config.yaml
n_layer: 14
d_model: 192
n_experts: 128
experts_per_token: 8
d_expert: 32
d_shared_expert: 64
activation: "gelu"
moe_layers: [0, 1, 2, 3, 4, 5, 6, 7, 8, 9, 10, 11, 12, 13]
router_score: "sigmoid"
normalize_top_k: true
routed_scale: 2.5
balance_loss: 0.000392
balance_bias: true
init_std_router: 0.0133
lr_router: 0.00105
n_head: 3
n_kv_head: 3
head_dim: 64
vocab_size: 15289
norm: "rmsnorm"
norm_place: "pre"
norm_eps: 1e-05
positions: "rope"
rope_base: 10000.0
rope_fraction: 1.0
qk_norm: false
attn_scale: 0.125
tie_embeddings: false
parallel_block: false
init: "normal"
init_std_qkv: 0.0485
init_std_o: 0.0602
init_std_up: 0.0694
init_std_down: 0.0694
optimizer: "muon_variant"
lr: 0.0113
lr_mult_up: 1.2
beta1: 0.95
lr_head: 0.0103
grad_clip: 1.0
warmup_steps: 200
schedule: "wsd"
decay_fraction: 1.0
decay_shape: "linear"
final_lr_fraction: 0.1
batch_tokens: 131072
seq_len: 384
doc_mask: true
train_tokens: 527600000
steps: 4026
dataset: "wikipedia_en"
Below are experts of layer 9 (counted from 0) of a mixture-of-experts language model. Rows are named up (a neuron's input weights, with its number), down (a neuron's output weights, with its number) and show model dimensions 128-159. Each number is 128 + 24 x the weight over its row's rms, rounded and kept within 0 to 255. Numbers have three digits each.
Before each expert's rows: "mostly gets" lists some tokens that are sent to it at least half of the time; "comes before" lists some tokens at least twice as common just after its tokens as in all text. This comes from a sample of Wikipedia text that the model never trained on. Tokens count by the router's weight.

# expert 31
mostly gets: " began", " '", " died", " took", " moved", " returned"
comes before: "9", "0", "8", "5", " to", "6"
up0:119135130143137117100159152156144142155142140139105148134117089123140157145144125132127142102136
down0:127105145138112128097114118151144132148083169119136145108136124124129104133095110126107119147148
up1:116156164168064137143112080102159128113149154115104131137128095101115142093154108141106111105083
down1:149100173118133147127146126155127118108114111138068159145134128129157115109120174143064111108145
up2:119128157172105121129114094098127153100120124112138081116147080091114136130145125099153122140121
down2:161111152070114141092132120164166086098120129118087122175116133108150136102137086128128080165122
up3:122112107126105141120141078133161088148141167121126160160130138123135137161187143121134082122139
down3:123125090118143105130134094137095088095147135121118130100150154131135106123181116141142106109071
up4:121121110124113129145135134167166121156131120157155167133164122143108116150150131151137099117121
down4:100150118164154138136122171109111149093115076104122106135140132116111150130105137123127143141126
up5:146113128096123110120130106143139131117132124128099151129130166114130146155122109135099123096106
down5:113137089126126140125146120133150150130041158110123142107109100121093117119132164116142120117087
up6:077108139107137097138143156155151156137137121127138125087114138126166157111129104136139104127129
down6:138137117151116139145104144114137123136099168153127161126139076168164121076122115131134135110134
up7:150113099093100143135078096139091117110110104127121133136140142162174157109122151115117114110106
down7:143114161109125090097132132128166138140124151127152164143088104137122132142091154139149084139139
up8:087134119113115143181119111151122091098126098112146130121112096110139149111142114112126095120126
down8:148155111169148130131171123108109109128129089153120164152145115124124147192107123128099160101140
up9:141163131088159154100138125109125134153182147139073125096124090127134108136134101157115159128106
down9:146145128137124097148113128096144132146149134087079110156150130133142097123163123164117155145192
up10:169137140147119133136141112100101134126091154169085126125128129159103129126143139112098157117144
down10:159140116119113125113145096110152142112100138110137137155128133092144109113127162107108090143146
up11:133157127116062146133135156077125086142145132154124158122091127130131149142113113118097115117124
down11:176115150169117125151154126150118099153165126140116093119158115146179119116146134132151157153162
up12:120110133108080117134147131169124117141109064153109168137108120107151150132189158140142141129088
down12:126138137138127150126098120128162134129154104109082127174108121143141154140121127104143172100153

# expert 79
mostly gets: " −", " —;", " —", " ±%", " ±", " x"
comes before: " |", "1", "2", "0", "3", "4"
up0:090131159158105115135113131163128158117129177138141144152136114140126134137118107125168147129156
down0:106146178124139110092128141142096165108163137142086203134161158154151133110117109115106174143121
up1:134146111148167114133150125099159118187091163125121146151182137169140139153115110124145130152113
down1:165139139119131126132114106110116111103135118131126101099124126160125153110078135158128172125162
up2:140115157123125110106111069117114088107114166187106125122123112139147134100135119130136094134121
down2:148126148107183131137149132110170129140108160108112091140126145120118145110150141099116126130129
up3:125144139116166161132126114173163117124128144168179116121155116108151143119133117106089095136155
down3:090120196139118123123146165192153140148100139112138142129123100119143130098135136093174126109092
up4:106131123157141112123074121154141123110136113159132148180113119121170120158142108157130092167128
down4:154153148130147101128128162157152157124144147161111150140131156095091123151094117133122114097138
up5:129144126088095096096138156130117132145141151148149135097141087146140123140123111138125165135148
down5:127104125125096146117119085170144125148123092117144098152139165126110114117133167140130147146142
up6:101127129095176124057149098121133095156178112115103173094107125162103130125091104127126134120159
down6:138107139162113126107154121081135106104097114121135129108161163131112094144114121114127136101125
up7:123090127134137122161152074160137093112097116134132169102118082118098127126170120106158132155128
down7:144115164148127131157139115146152125145132131119122110130141116102111127182151185111102127107130
up8:099135181169119147120142140113117085122109144164128147080134138152073157136082158142110117107088
down8:149125147127143138110113137099126102111120123091100136147157119105119131058125112097139144102156
up9:109079123128142168083138149110094131129112141086146151198092159132169148167130127104165095126129
down9:132154106104114162141097106139125128109114127162110093119132137129154122114122167165149127126116
up10:136098101131102127113139125160158171136111134098156101080150132125092154108160115137124125101135
down10:101089108130127120154104137125093119133150118139138134134112110152115108147091154123103129182115
up11:088122146123102144097122145122125138122158114154172112100136108128162141126068119122093134163101
down11:154163116122146120136170143119128085120098177139136135133156119146110105102125114125106135145180
up12:103137120129157111137084136131168154163102145115165099112128149092142095149118141113109126113114
down12:147160110111109120105118119137133129160096103116129133159152126154139117105099127151147132136106

# expert 24
mostly gets: " JPL", " James", " Thomas", " Williams", " Texas", " Scott"
comes before: " |", ",", " (", "'", " County", " D"
up0:129114135174105131137172148107143175084128134099123124106106101121122164148146164119161133132119
down0:140116148124118175120128110141090117104157140149135132148141124127125161126099110146161164100153
up1:088089163118102076149133145101137138092156120090185137109132127112149175115126146093131099155071
down1:135102132139128148138126122098124181143129154109106114090145121102099169130093137106123112164152
up2:091108128128165138109126113156114113109119117124147114148187107171112141177129095133134126125123
down2:123085136114093136109104113195127117107163085107131125103120107137152093124128149128171090098123
up3:101117122133108132150142104127142143117135079168116124135098117119095121116131119091156152131130
down3:129133113118104119128099143132140168105113077154105124138126144098156154103106136111134146161112
up4:149135136146128131086155138117115098154106179157136106139099126115121129122168100151098090175094
down4:080130114086124086110133148115131121126128147130105134125165116099195128161143157107112144113087
up5:151098120138133116113184123112146132145117137142133164143057140129173132105113145135157122125103
down5:146123127098123132148111140115088133124111108095149132133107134074144116125126153122122117161143
up6:147100156135145205111146138150141100145142143116128130136069096124134141156103155119158163143136
down6:127145107097136134133101131129129134145136136131138133150153131114097151146132099206124135138185
up7:157109074160118106114108140148103128144173101119108136143127144140091157151109094156111129161132
down7:131099086109105124145136142102096113155139153118136132110120153129108134113106155110109177118121
up8:157156132076153124088164102149126134135139103138141092160140116125126145068128078115132138188146
down8:128151074126100121155102084119132153123134133139124120146141154095097109119143114175114138074123
up9:133115163125100124117133172126135138153154134120149120110177101098112140151101124152141154134115
down9:094097178109128142147144144171143115128104092146069153104099132124098109145107167137133163099096
up10:132096132149177108121146135128078126140136103142158150117108085162155142134131125154091125141106
down10:151115085123118118143098124135102136109120125149148156143125132131125111118118144109089172118088
up11:148129114123136190166137160075155143131138148117154095177136121192140184117122160128123127159105
down11:093144180151135106136140124134107107128161130145135148118145125123144105104148127109138094103110
up12:136147121152156122106169124105143107147090146148129120137109139129119157134116118137102151102188
down12:081129156152102135135127138129105110133140133114127148130153146104106075136129129105146160124137

# expert 109
mostly gets: " Born", "🔨", "weight", " scored", "|", " Height"
comes before: " ", "–", " Win", " Loss", " \"", " Total"
up0:079133124154154130114167145148144144128068144139131106129159129114129141188132120155144123139108
down0:178083167141118063152101069054125129108139117125147124125150105107114087164143121132162136105112
up1:057112166114160120116191121129100141099148121133138119136139160114150122116135118139154108155099
down1:132167134142114117111116144121127147083104150111133122130100133137096106147125088119134128134123
up2:141181132148101189116131140124097141155150150116081144152112118159088114147116119130115155151138
down2:140122123160113149154189161101159142104098082104120144092140089149092122084137134110115102135133
up3:184095120123098155142101152116091113135110124114097089106060072102128115095116149132121127101144
down3:065141145137149126109112114115118115126128139106104074120158152138131147112121117155143123136113
up4:086121145118128104089186125127143152130100097183150174134123136138125131123139073145142114081149
down4:127097125109112139146112160151146155129134145185139140117103091130135077143130078175134190101138
up5:090190147122109118169130157175145108098131106171147080151143099136092128139107134137111130148124
down5:140111141143133090098127134104165111126080106133140098103096122115150117090123169096104151118086
up6:110118190101104111158104106101111131164179136124108110164131071095117141143123153091098114142116
down6:118080110146147117139108134132149102130151117091127128130113116119110190152144132131124117128179
up7:093103082121102129078121118127140109108133103088106106152165113151115122112121126146138107118143
down7:127105122100124107100127133110139128116160163126130128092128138125112113143131121134102137085151
up8:128109143085183132107139132100123113111148111135103114104133121134095129102147117160151124105124
down8:095111146154131125119110111112097159145077170088123192123137153144146140116142136116152112128154
up9:120105166125138157101126132095152096149166127135163116132134140120156147131110160137151128171148
down9:122172148084149141160112112111097122172143091120125135134136095158119112133127160138108122116144
up10:129096163147153131153134136115127077127114144128146093153124098179112188132143107111136108151095
down10:116101137122140121134109085134129192127162142175099121165125150113146177123136135120153124119098
up11:131135165103167116144132144119160138139110149155158148127134177105155140123133144145143065130139
down11:154128159140101135121157105108138119101078102140144140133097122179106176116131142131071158095102
up12:139119151139148152123157126120136091081178097118141105098126111162081125133174151127112126130158
down12:134116110094108103107177122114090143112133163115122101158111096140123142131109183096112125099142

# expert 69
mostly gets: " United", " Mexico", " Texas", " Angeles", "′", "°"
comes before: "1", "3", "2", " States", "4", "0"
up0:098142087157127075137144128164114153166108117143146121108114102105109124120069140087061186137096
down0:153102120113132130128152110158153137153108122156123181117151127126143120123120106142173140084105
up1:104128122122137151118146121141143124142145087098131140131099104118147140124117180106133094105119
down1:074113116157121126120081118126111133113143086106125103146112126155089130127100107087093137135136
up2:112149145124122101169138130142142155150127151169132146101136137129119160147110139161155095135143
down2:143142109115126140160127183136154125101132103089115110112162137183161131122126125130149150154116
up3:107124152098161148100140108121113100166165171113131083136135143137131129111162157108091123098147
down3:086130067120113135118154154188105099072168089128174148142084150145097117191111161142104134074124
up4:137130135146204088135100145147145130143127167136137152109141077109097143134134096140169129147197
down4:138119107141101135118124156130138073163150133129126114099121091107136133121106116131119082111091
up5:176139141184087130132138089141141146141139116109110079154153170147156150096111157161137094112078
down5:109104146122117161120132108113150141172107179135129130104142092106160121130134158094125133140195
up6:127173131118112112140171144156131105190120155108106107105141082105119121146109092095105133130152
down6:118128139109147170115125105122092104156121146146133131127093104119067147147109123131130158183119
up7:099117140158153148155094112104133110112179151122072099169158127141144097181155145122123157123105
down7:140121116132072107136127119104156124137141167182134129096150120172114119124152147125136074131183
up8:118128125141141144097164175113120134131108113123101146151130112065134189104128132135136098129139
down8:097174153116176163129120160161166115146130119118091114130143110099133103115127168080145154133153
up9:148161130148142121129111149134145134130118130160087104145134133150116107130091108124101106145127
down9:137136119110109119154143121127119113159132149128184084136139125161120119194141147104122163163124
up10:143120109118126129121141157133187069138094118136111111088131102176080108121115109115137122149131
down10:118130119155124084114116087111144111099154096146101181111146101170145125136121156104137111146124
up11:133113126155154096105085126151155162127093155117150143117101123114109126099145083114177134138154
down11:154108143115147148133131126137074151115145098134170125144137055126150137109124090145143132110143
up12:149110131153161168153151114120112123116097137128096152088120126110124134099154125121120168110143
down12:148129132066140122132126091120131122151157135155119124150166132173152096173106120130142109071107

# expert 40
mostly gets: " No", " Votes", " FW", " MF", " Jr", " TKO"
comes before: " |", "3", "4", "2", "5", " by"
up0:149097099124146143100118126119118160124132106158111124184126089144102176135088158144104124114113
down0:100107089120107110135070091172153165115155151140134134131152159117108103142141122149121128128111
up1:119108119095155102108130061131137136171137132153107129146123126161145114142111088142143139108110
down1:112101089111152135071155154157098094104121160156115126118088098127083153098149129093099119127141
up2:123163132158108122128137117108223168155134079070132132110111112149105165136150106138110113170117
down2:171131099177127140139138126111143117143109049106077120111144095143091131132167165116141111178148
up3:112128110139072143125129165127135160120092123133144133091130131167104152106149114132133149115129
down3:153130121096121181131110130146088144127112104144087108145156098105165171150145106125142122106098
up4:120089118165147136117127137104126126132111110087108082112139095121125120123147110150094135123137
down4:131160097154110145094111151111129159157163145131154129110165140133132125144124152109154088121069
up5:130130150181127104127154110082131160108156085119094127100151108163120139113178146131112146164084
down5:076131127106166176113124131116145129083119107160125110132080138109093150177142173139142097142138
up6:114120165120121136138121165117129088116150151124108123077154083139112162110115127147116149154122
down6:120112137151075111139146130138124148134159128144163150163145129140137129111113143113130141124169
up7:130121158128108160109155092136108128119184150134102145107178122142097142100078081111145103113090
down7:117112123141120151184113145120136127081088204137122118129141129130122082067134093135133095160137
up8:125105137144139133118133120136178133107105160098148151123101148107113150160117122124144129077130
down8:145118111134147134144125111129131156112144165127149137142127143168133130138122077148084098092129
up9:131150127151139167073110102118113176142147141106095140102124125099104136084161143114131085126161
down9:122134111129166117123132159168157180137142106101139117133076120095150099126107149162174136143138
up10:128147140092143118126139140148154160119152181115142132119065112121147114087124080170138135149152
down10:122172177110124130113118132117133102107145158082158145115124108081113073105121128085118150173104
up11:093108146137129125125156131107119157148139107106155136149149119096112119141120124145131119126105
down11:109106122108104111147133134129090122117107102147142170175073154125135102137113130103100142149103
up12:152103125145154101144089103101150132115157111175117117182123111122129116121111124135118142083111
down12:126143172143147143130123112168113177104149099121129196144100148143125160124133138132122136116134

# expert 6
mostly gets: " Prince", " Royal", " United", " New", " Hong", " Uganda"
comes before: "0", " States", " York", " Kingdom", " Kong", "'"
up0:158148149150143094107136092163144128098129143154135144140148105061112132120107129130110113156175
down0:157091152108105167183128181149099101124115098141121150141155124086144114117135180179181125143110
up1:162143149171173091112167147151174084119163109118126168131134098144132202128159128106137123097147
down1:107132077109115107136116107130143128107128136100136158143164118117163143143152143133178096074154
up2:113139128120138140118141142080128132122123123121125118150124151126149147114133119144127122132092
down2:151133114179143123110145123109106118109146144157150134122155148120116139139130137103094168116133
up3:145098108091121140141142155155144152103120135169203109117130110111077108143062091136135158138153
down3:173118120128116153159102108126095161119117105129114134111143116095098130152127121078074147148115
up4:087143127083123153142144097076153083088109146159111111113147178146177152127105122142128101153107
down4:159140102127125121130169078164162109116130046105116100093101137145066137133123109150125104096105
up5:082138093129148119110154142125146105117110127139176116125102160129136114096105153166131142141117
down5:135112140107165132178177101146117168101121129137149101126146135103158106091136135108117144137126
up6:125115166166145176100151114147101152140121135106140133107146132103124092150154131112122149142139
down6:108095160134097165119128116123143106126140179099138139105155110117113128155117143102137124127101
up7:113112163130129118159105177138133140174150145127101102123087102143117109121114107148168148181117
down7:068126121135102074169122160120137152156160179106128120135145129138112090081159169106136116115169
up8:166088156124162099146108115149101088149115114103112128127160169112131149170073118148123149146112
down8:133118139132100111110139150114123128144160108103134110122107128105164100111133107127115100103128
up9:137158145156110143141151087160121159166103108060156126120151107108142134094142134131119166170153
down9:126159164148119164111086104147146182139118139150142114164109140106127124128093114116137133168154
up10:150130111179155125142138152128074115099140126110148121117079146178113149141114117091107115147166
down10:106140127145121116110174141117151097100099152139126121127124109098102130168115123141084120127127
up11:103114147118105116094124197156118142145110093096152121104106167116118143124176145166136092121128
down11:080100130122159108109165113118140158119066153102107103112110122127128170112161141155108119150148
up12:098136082106113134132120112144163118133120101129083180143087111126116119137134092119122148131120
down12:094138100141130116129119100093095157093110117128148125158127105144129125111101115119158157097070

# expert 127
mostly gets: "See", "Personal", " Died", " Born", " %", " List"
comes before: " ", ":", " |", " also", " (", ")"
up0:117104127110136115076086089162064111121148136123145137155110168143114131099129108149105110118141
down0:166120091098113138138131116104077102124096146106137190127146180137114139146129169106105067109153
up1:145087158102149201164143121144124093112149144147138109108121124148119148121130136092147113101116
down1:129141163078120144096130111134169087139147183106108154126154108107158173134100109105133134133145
up2:147138149109139167096081162148146128145146140118142084108147108084147127175098096111115122126149
down2:116083092122107135135130134125105141090110127119148146112100136140088114161123104073157116171150
up3:181115154105119137139132103113138129133179141121113105152139107124127132125129109180113097095133
down3:131133109141070134118147165131149106128157168099100174117105141129136126144162132072146155137141
up4:122125125115112119124175153156074096094116080166109147113192104097115121162137129152150138146131
down4:130090149087101111121159120132155152096150128123098156105170149116135104133116111132105139125169
up5:149081143159133166148136138172075102132139161130096084084130162155125129123152121127135100179133
down5:138155119123105090122133152123136074162120133073106119137111123137117115148159128151138165148158
up6:131095130186113096075109144132113133096098161113165093141124141126168152105098076146131136108138
down6:124156130125126155150098174129125162107115148151147117112134156142128102137144126109168127149103
up7:136094105156129140101093145110136137109153114126150147140140123104137138097186127147108180103100
down7:080152104147130170130118143173141140121138126144131133143140096126137132133159167154107106147124
up8:130129116125128134127162162122163121125158149096134146126092130123090135168124149113130120156112
down8:096139139120109157105089128125158186135165096152162097119149101124133150156106147134116160109140
up9:151106116216144152149147140117124117100106132156118105137102071104135153103122101167169103097116
down9:143125143148144106136129115152121153138143118125097160099166145138107118109116069142206120121112
up10:184119131143111140121122149106140120152085136150133138136133103117110137142141115084114111133099
down10:117147091138176094099149123162123155172122118136107124178121131159146103125116088101127113088130
up11:112075160136124153120113130139134181091132078143126106116113116123135096162137128130095141155125
down11:098128130129115166152165157131084117142110113157144117101095070136139128099136109115122140166157
up12:117121142140096134130109133120082125075103157151094132104109117156139134145082144152174124130111
down12:158102118078166117128188140117109113118126133134088118121112115103125117128126107098127140142126

# expert 117
mostly gets: " before", " until", " After", " At", " since", " due"
comes before: " ", " the", " of", " to", " his", " January"
up0:151127132158096066142137163126142133110155151105156094111092124121131161128122160129154105152108
down0:137122119132089138112141151128143157151119125150125133134131130166122136111128121166137132082156
up1:142111135139124164105142157163098143110126152124162142125160142115118113185118123083122168146139
down1:137089091115116137130112138151103164120084126126135103110109082145136122136117205111108115144102
up2:099120094132142111107121110141119106137148142110138144181127129099151156135098117131142158094109
down2:086125118153151144125115119142104145119137158103135136169108128105158136144141111126137138152094
up3:142135142162114125113099155145097123128118137154162125120116138138130146124147157103130117164149
down3:154154134107140129128122103153142129115119167088115141154163125124115176111141147150126157110123
up4:107118137161197115122117083160139127075161138133117171129133135091183135138140115116113114129189
down4:102111136139118141145127093121154110149132136101152152167154184151168095142156179099142106083137
up5:113112147158132103125098105146109127139137112168105150067099090104139164116071123136138140145136
down5:136113096110152093147149154153115130128118167119141119096141086147127168123128112148110120149152
up6:120086156157078116132120175130120144123130101131183187084153126147139155094133118113133120136127
down6:170110073165148154145083121111085122163106160096086140109127160110092111152126085133138142135100
up7:094143129118092131145083136117127138108077118134143142148121106106056135128164121138129107126162
down7:065112118107134155169141086103151111116166129136105079140138139099148162160145148133114158125119
up8:148116164138114114089139133120098163161080167119114141117138083138129123134124134169100094133155
down8:105105144123117123086143062133128114093181156143115163116112124125122118099158138146087149140115
up9:120096108166157163142143129116106086152151099160136139120124093136118123194125122132124171096107
down9:100128117102132148135082181106068116129138079087147147154156170147128103140123135113125128118085
up10:128110160082136125118136117100141139132117099097134114132122148135083118136137103128116190153141
down10:132097125148130150104139091150127144127139120140115122114097137170104107085134135091115110139087
up11:147099106092151142155099110116116107101123136130148117144124101080108146171160115144122158147191
down11:110109100158113121110132132118124111162124115122134102114173144159100092135114140139119142122137
up12:148105152165130137138147162144133130087131148122099132102095157123134109119091138156163132095116
down12:115123130143107111133129150171141080122152106135116144128092101131142138148106137143136116079094

# expert 99
mostly gets: " under", " on", " during", " between", "In", " through"
comes before: " the", " a", " his", " their", " an", " its"
up0:127167120120188102151128134133124139096157134168143112195151157128151125159118116147140124149143
down0:116138124084128107100129103125138138123107124141133147149135082149125115145140101116148175112070
up1:156156131134166142121134100138128133161112131168164104102088119150091189146154085143138143121176
down1:183151147082128077132118115125083119164134129140100122121112090157123103115119123147139186109161
up2:105161148157152114132109148096148182160111109142111122118130141105115111150115141139162093120115
down2:115124110127108134116113148080154135157140166138142124140117094140105168125096146157140145117099
up3:145127178119102169086144144143136097135107136113161117121149118108125123130124126104149118136068
down3:148155130136127102153141139104104116094131120123129086126093129129118115102125168132125124172109
up4:121097156145095124118173120167137135122146109160158127136094112154140136140149114110128089096110
down4:140096084132098123164137142154125147123185138087148111107127079109157166147153105126122181106125
up5:079110146095103128130124148120113120113128121136108109142104124155111136167050122131143123163084
down5:138127106160133126145112105151158166110123120141154111115153137153145167094166158135077144112131
up6:142110121113128095120105134158152084121139138098142148092133143111131131107106112110111124155118
down6:110158104147110147102156107120121117111147107140140137149127109149133151115110144111149102155165
up7:105166128108144119096120106137166148114070143140124151128200086146122166112109136123112076124149
down7:108121160165107111119135164100165123119160131108128119133106175134137113124136110140115113127115
up8:117152147143103172110136131147109132140124139138120130165108125113151146123126112117143162164158
down8:114131152171116139126130125107095167139132122128131107126162086125112110131107088143164095138155
up9:152141160111142117137103121155088129118120117125176142111151124152152123127129097165152124116182
down9:101078097111125125187126121168128129138088118147099170113165108139123145112150088085134140110102
up10:139110114147125109135115107110144061086094126130127133116121127134101167177129096100128094103110
down10:113098121130098079140133132102155175163114107148114113137120150083143104133170085171165158134111
up11:142126115165130120111108128153134112140094119077087158117150134142104131155093134103191100153156
down11:130167121094140126124116095109120119143106101157154113129134135120105126169136159120148114093132
up12:093161123191133114113134156145128136150120159103137126158109163153163133136138128180130072162126
down12:136163089153125090148128106126089089102145117112128102100109152090093142088108142151134116147167

# expert 107
mostly gets: " £", " $", " Order", " ±", " #"
comes before: "4", "5", "3", "6", "2", "7"
up0:123116105116126139109138143142102139177112089131096100156138137142141132175123144127118181150114
down0:125129158146169136125157103113095107125169075150105133103119144131126103135107154137138145144142
up1:126130117137079127151104127114116127124120201149148103138156105092184138065140145119113119130125
down1:118110143115122109179084133178112183163134130111138124175112090107157152119097177109147148144123
up2:131130133138100121157128145125124145106099103147147072175114126165163146154122148122129113145137
down2:176105111150081076157127115090099134144134118108155148105155125127116126095139107145163107136125
up3:150108148123091126156175148124135077075113118145102143135137148147154099125141136123122139163143
down3:144115136126140134092170142122071105164160103112112135065169108155155118131152105111108142150183
up4:175122156135091170124099082123109110070131104141133114155172139109108120138146145119153121190134
down4:131178137114121101120109109098134119150091172151129137114150122138134091188161150124102147135137
up5:143124127124163116070155125123148145131101105163127163132133115115076132137129127131083130160113
down5:114130200111115162129107131119177141082100120137122171151143165115151138095095133107138088094120
up6:121132123144126120126132128124131176154112101129124140146133068148157157112114132102083103148116
down6:133120134162125132128089189122160155117125132140148123148145095143169134101101138116149159119125
up7:118132146136139098115149109105106107113144117171147155106150123107153149174181128153090119138102
down7:124149134160151159103118145101174140153151106121113152106133120120121132127122089148177143049155
up8:154103154112094116165103130160129156164115147128142105140065134078155176086119147113100106135153
down8:138102114112163126156097107173147123107198157166074133113124140080157159119134139118141139114126
up9:127115120115128100137110041104128119108109123124096162173109158141129106084137161108060128161093
down9:137095103130118113114116065144076148125068142142129124112145133099111113159137115134099109151112
up10:095140139113172114104138145119092110138145105130133144102172119142159126160139115166159130133129
down10:126095147115174119129148101153137123133101094157107132151155145078090110106136152146083123131148
up11:143088116124104123119124090127118164148131119142135148148143121144078112158107118149119128131120
down11:095117065159136110177162095123085097119128104140110147110122139122108130132128131138112153170110
up12:105123148120095102114116194148089124146140152123126127114153157150147157143126121111155128122146
down12:151124133127100127119195187151126153120095149142152102108143119171117162098107140147159098121142

# expert 44
mostly gets: " area", " role", " town", " population", " village", " education"
comes before: " of", ".", ",", " in", " was", " to"
up0:143147162127111181145194146086117116101079159122129173091130109137081156139129142133140148097126
down0:107150127154156124137116157125124171137115131119119168139139148092098147126122103101144134136141
up1:131129135165102134112121070100107133158091107132138147119121125138121133140093118128122150089105
down1:184102087152119166139104104125122184121126116157134094130129146185178129128116121114133124098111
up2:101076138154112141102148134131104079114150119128152100125087082138140169126122110131129116103124
down2:186108126122126152107135120125104072103149183150122119127103080144149113170122116115136149147122
up3:148119135157155123164105138134133083166131135152145080147149117100142095124138107164142111157099
down3:109138133119142140130119144138100171141126091117094102152107124084134112099124116146134140165160
up4:141150163123166135150149148125095154150150156116119154145097143124179093114131098156164090135129
down4:133134138101182120119119123132124132128143088141126130107125110132120149128101106126173102143148
up5:106105184162164128126178130156113134135120156126157127171136139130169156141097139140133114137083
down5:129132159190154136142120122121140116091153174143148165148150114159104169144137126124082149141093
up6:112118121119106136156155126073140155143113170129130119107092106134109113110109118109153096100129
down6:116155090102146107163119187085134094166120115111133162120076116074087136117139109124152137138102
up7:123136112139113148126103141132115085127116118124162108172098152092155161177170113107147146122145
down7:139117087137146100133158164097143122139157107113106097090141153129105106108135194133161144167135
up8:164100138096127108110143127136124164162085147078103167105130121090154104107117154176168090158161
down8:071132114151119122092117119103199087115092135165113129125117099104141084112102097106127095170139
up9:121108149125111132160135156113121155108133129136106099100161153147137168123103098133096109123125
down9:152148079108101130103122124147096139127158100147120124104094129200130141161155169157107127138145
up10:136135120144154174110088150122155112146148122129154103131115118165112119082058128131078127147112
down10:103098128093088105147108130150122123132133159099182111149134118124135152180100086122134129105128
up11:078150117131158121166169115145121149133162157136130115174103151133126154153099099114120069114132
down11:113142080093136124114162077137167156131117157112150160117156119152125168115112173169098139100147
up12:153123163108157130120126131124141113162083139161115119100117119155084088092137129136110124106145
down12:140161136116127145154139160144136153155127109149122114141090137103107122127140161076172112147124